Weights of a small mixture-of-experts language model, trained from scratch on English Wikipedia.
Size: 10 layers, vocabulary 8192.
Experts: 64 experts in each of 5 layers, 128 SwiGLU neurons an expert, a sigmoid router, a shared expert of 256 neurons.
Training: a variant of SOAP for the experts, 546M tokens.
Below are experts of layer 3 (counted from 0) of a mixture-of-experts language model. Rows are named router (the router's row for the expert) and show model dimensions 320-399. Each number is 500 + 50 x the weight over its row's rms, rounded and kept within 0 to 999. Numbers have three digits each.
After each expert's rows: a language model's description of what the expert responds to. This comes from a sample of Wikipedia text that the model never trained on.

# expert 58
router:492515413499524532487428548505432428483534570468553546550482520509443502552499387472474500441497523440582497515514562513476645443483553429467467519545521538515533541591550430470501407488449526495580499443567596530580555638491504547476598568
What it handles: Religion and monarchy terms. Words and word pieces about churches, clergy, kings and empires in history articles, such as bishop, Cathedral, prelate, empire, saint, king.

# expert 7
router:532527467426500443493480545491410442463534508474492564500437563573587462534460459516490471506532485495522562534516472521475514487562470554506494551576553473557463575429528430447546421519523494415486430473447456515472528532487491565573563611
What it handles: Scientific technical nouns. Nouns and word pieces in science, medicine and math prose, such as gene, protein, radiative, lens, module, often near LaTeX markup.

# expert 59
router:549556438397553465398406585587475444567595486439509514547550536511455491525408459540517501390484498455546601575506494517405417437509528505489430568542577494438516470494533425514585458490486474443500506492457494484478422544508500613497544488
What it handles: Capital letters and brand endings. Single capital letters in acronyms and the ending pieces of company or product names, such as Microsoft, Ubisoft, ODOT, Studios.

# expert 25
router:596523446477538536504544531526476455485544504472545559501533513458465560461494430592499538414421536494530532518530641501355467436502556526527423523440451396456615495536547454476450465459463577456524493469510458536497471572528484585379623481
What it handles: Abstract noun suffixes. Noun endings and abstract nouns after his, a or the in biographies and plot text, such as presentation, resignation, autobiography, role, story.

# expert 23
router:601558512380591408445442551510560441564569468446462577533502505449511509508497382580517462473519515586494519569476577536475414432481539452490465506518494515566606433456483493562596458483441463441499522506463530498561569489511444556474568458
What it handles: Name and title pieces. Later pieces or words of proper names and titles, such as New York, Theatre, Gallery, PlayStation, or a surname's second piece.

# expert 44
router:575493460479515456507486505490516540557515503469521438447511514475497586499483422522540463483477428610544497525565564545440626475506550399507571516536507522466463500412522468510539555440511539430572450482428429506516519441475565516550537640
What it handles: Geography and transport words. Words on location, routes and transport, such as north, border, coast, near, Station, trains, the degree sign in coordinates.

# expert 19
router:482555484487502456451488556537462469450547487452484580508424538540606501505497444527474486488526503463567540537487434499457488485514448544470477628563530478556439599523505457487556486524496501424510433438558531532516530485497520528573556643
What it handles: Math markup and function words. LaTeX commands like end after a backslash and dollar signs, plus articles, prepositions and verbs in technical and scientific prose.

# expert 52
router:519544530453529518407463575528555460449616401460530578532465487492547480440455405474491462522577473582505492530479476533465476447446602467452505626539555527485509489522464534574587469461503546476521535527424566620501531512500528551558562579
What it handles: Foreign name pieces. Word pieces inside non-English personal and place names, often Slavic, Turkish, Spanish or South Asian, in sports rosters (Vázquez, Zverev, Verets'ka).

# expert 28
router:535513415541554487421459584530618475484556521472552494614494524587538515453486454480472525479489519560531654550517490485487531495486484508484537613506624444444491441482471550527509468534502470521462485504470416500527520486551489563491524439
What it handles: Numbers in tables. Digits and multi-digit numbers inside statistics tables, such as league standings, election results and percentages (184, 35.75%, 11,372).

# expert 32
router:489512453429545472473479541513446510500542580425490488562487561491492506506542436552500485440526493558553512591508581505469637450540515461514577500546519478481547471444550513521428551415476602517572507491540430552376591542488437511512539548
What it handles: Career and service verbs. Words in biographies about careers and service, such as appointed, commissioned, consecrated, worked, promoted, graduated, secretary, usually after was or he.

# expert 26
router:567541541452524408430418533465527442518590451437434574539476549517505482458381502530552372459498444528505531549527492533484483465541557502511457516527502532527525515538465531576572492439516506480473480441532508522426600547481473536515525349
What it handles: Name-internal word pieces. Short pieces inside foreign or unusual names and words, such as Mo-ment-um, Kr-is, Ana-wa-ve, and first names like Ron, Brad.

# expert 16
router:495539442516517479450496534504467514541528427404500468486394536514446532576449516543502451447552459446541485521572571487463608510546509579523535563503503399520433524504500412487425442447564543430554401475458507562583497606486542522567563446
What it handles: Taxonomic name pieces. Word pieces of Latin biological names and family endings (-idae, -ensis, -um), plus species, genus, plant, gene, protein in biology articles.

# expert 6
router:522539464449577512426408614615510404512626551421486543536517525552509525548477418510474536426520518512501554571559571516389535449560506462464467559512515509500505519574528489548546454478478523451530528434511518578550399525552551617470506565
What it handles: Name and word onsets. First pieces of proper names and rare words, plus accented and IPA byte pieces, such as Bo, Dh, Conc, É in pronunciations.

# expert 48
router:528522463499523487453444532481481466501546498390468452478437510506443540587491498515509461484489450511585478506546493508469629474552528554489573557523519467550412572504519425516450471478529574404596434429485463532564555541447523552553550530
What it handles: Biology species text. Words and word pieces in species, plant, and protein descriptions, such as species, beetle, -ensis, petals, flowering.

# expert 54
router:632490404497526518451531519553491426544541514459504484500516577511507569511504487565506564346423447508493490479551503509458494513509518528455475521423450465507583527595559535550464448536540540534519453496552432547462545654528504579434574521
What it handles: Mid-word stem pieces. Middle pieces of ordinary English words after a short start, such as st-int, bel-ief, explo-si-ves, sent-iment.

# expert 49
router:495541467396557470430496521540485466446553603465525541603552564494552492460424449471512498462536533477533588577592566427449613427526441526537553464473505487503494512523509491548472506497507480454512541477499526431536418498517467566491541428
What it handles: Government and politics words. Political and legal institution words and pieces, such as legislative, Senate, Committee, President, Court of Appeals, in election and government text.

# expert 42
router:486520516408548533439497586520575457497584471460523536561475485519494462471477431507500439494537504604518530552484533540452477446472555468506397566560583515554494494450495473585528496516480521492564500490381532654582417524516524556514509581
What it handles: Foreign surnames in tables. Inner and final pieces of Slavic, Spanish, and Thai names in sports tables, such as -kov, -ić, López, and coordinate marks.

# expert 41
router:516525459439541439416475569514472441410563502401517435558482531570438533585495413487469442472477511630583532499509500458489656508536522498434514523503517504544471520538458445512433470469500543460617554466408533506596547453536494556499595388
What it handles: Coordinate and code numbers. Seconds digits in geographic coordinates such as 19 before ″E, plus degree marks, census, parish, and catalog and date numbers.

# expert 63
router:605534525472558533453507574513533493642546480446482497504530513513487523472441482500505535442496468536494603478541526463478383419548576542514444585526468477395486444432527513583537502550454409419524477470460495614551432522440470521530504461
What it handles: Sports event narration. Verbs and nouns in narrative accounts of matches, wrestling and motorsport, such as won, played, challenged, defenses, bout, championship, decided.

# expert 11
router:543526418419529478426497592534549453488580483429473458570482489516509536556405463491467516429527478544517536579487586496462522456545514465427481565503506440509540481548473527543559466498502492469553506450516540624567458509524486541470564510
What it handles: Non-Latin script bytes. Byte pieces of Cyrillic, Hebrew, Thai, Greek and Japanese words in parentheses or quotes, plus digits in tables and statistics.

# expert 50
router:557562450400604511402445539491527464449607453437468523459472537532549493500460442469484458520533471533522550537563593463379481426513505445535535583537519439460475533557431519509530497498491443496518513519455536637445534572531520591550476504
What it handles: Name-internal pieces after initials. Pieces within personal and place names, often after an initial letter, such as P-ort-uguese, Ge-org-e, Ed-uc-ation, -burg, -berg.

# expert 53
router:555501471458544454508473558509560450524573537478501546510558551459487510458438453512474513384449536460581574561526575472433520452509504559455473565563503495472502458517553419517563385444483551450511507458541529542463498577557514636463575408
What it handles: Institution and country nouns. Capitalized nouns for nations, governments, leagues and institutions, such as Canada, Iraq, government, University, Succeeded, usually after the or of.

# expert 15
router:519520448486543540447551517526485479555506539465545509519479525582456479523536481503474497498515530439494557556509527449465407464549547436486531562564529537528520545461576536582545511514422401459510487453475436576577402553443484569554458602
What it handles: Team sports careers. Sports words in athlete and club articles, such as league, team, coach, season, scored, Standings, Bundesliga, plus dashes in career year ranges.

# expert 61
router:563512469489511432466475559512522475529550601508525452555582496481465527522492485453498528497457470469534555566532453468505613495501497542487510466519513525489490519494547484499483478352511514422545514406396511472622615402515517563454566420
What it handles: Buildings and places. Nouns for buildings, streets and landmarks in architecture and geography text, such as church, Avenue, station, post office, statue.

# expert 57
router:500564470435556542447543541502517442502523475472566425544457516564504522470452442552497394462552495391501540562495501501469438485512548495468483596502532507564506504427546491622611502419440487449492453460479435622529468543517515541484481569
What it handles: Football club names. Football words and club or league name pieces in player articles, such as FC, Premier, goals, Bundesliga, Albion, plus separators in career tables.

# expert 2
router:510504430465566453387436543546461528532567554478506517532583541541510524564433471459494594368515500517520572562488536489425493458565550501470556547515561496421435430434527493446602515550424498497515503470450501577498413549527531566562536487
What it handles: Place and surname endings. Middle and final word pieces of place names and surnames, such as Glamor-gan, Tipper-ary, Rosenkrant-z, York, -shire, -ton, -wood.

# expert 27
router:534560468432513468451409490544519468494556477482420491460418499447484468466483475486479598404549515505470515505470573434450473455466527591384379504538523425384452480460494480444577416572526455471497493425500482519523438504520519573483485505
What it handles: Word starts and table cells. First pieces of split words, often just after an opening quote (un-equivocally, tor-chbearers, ina-ppropriate), plus short digits and letters in table cells.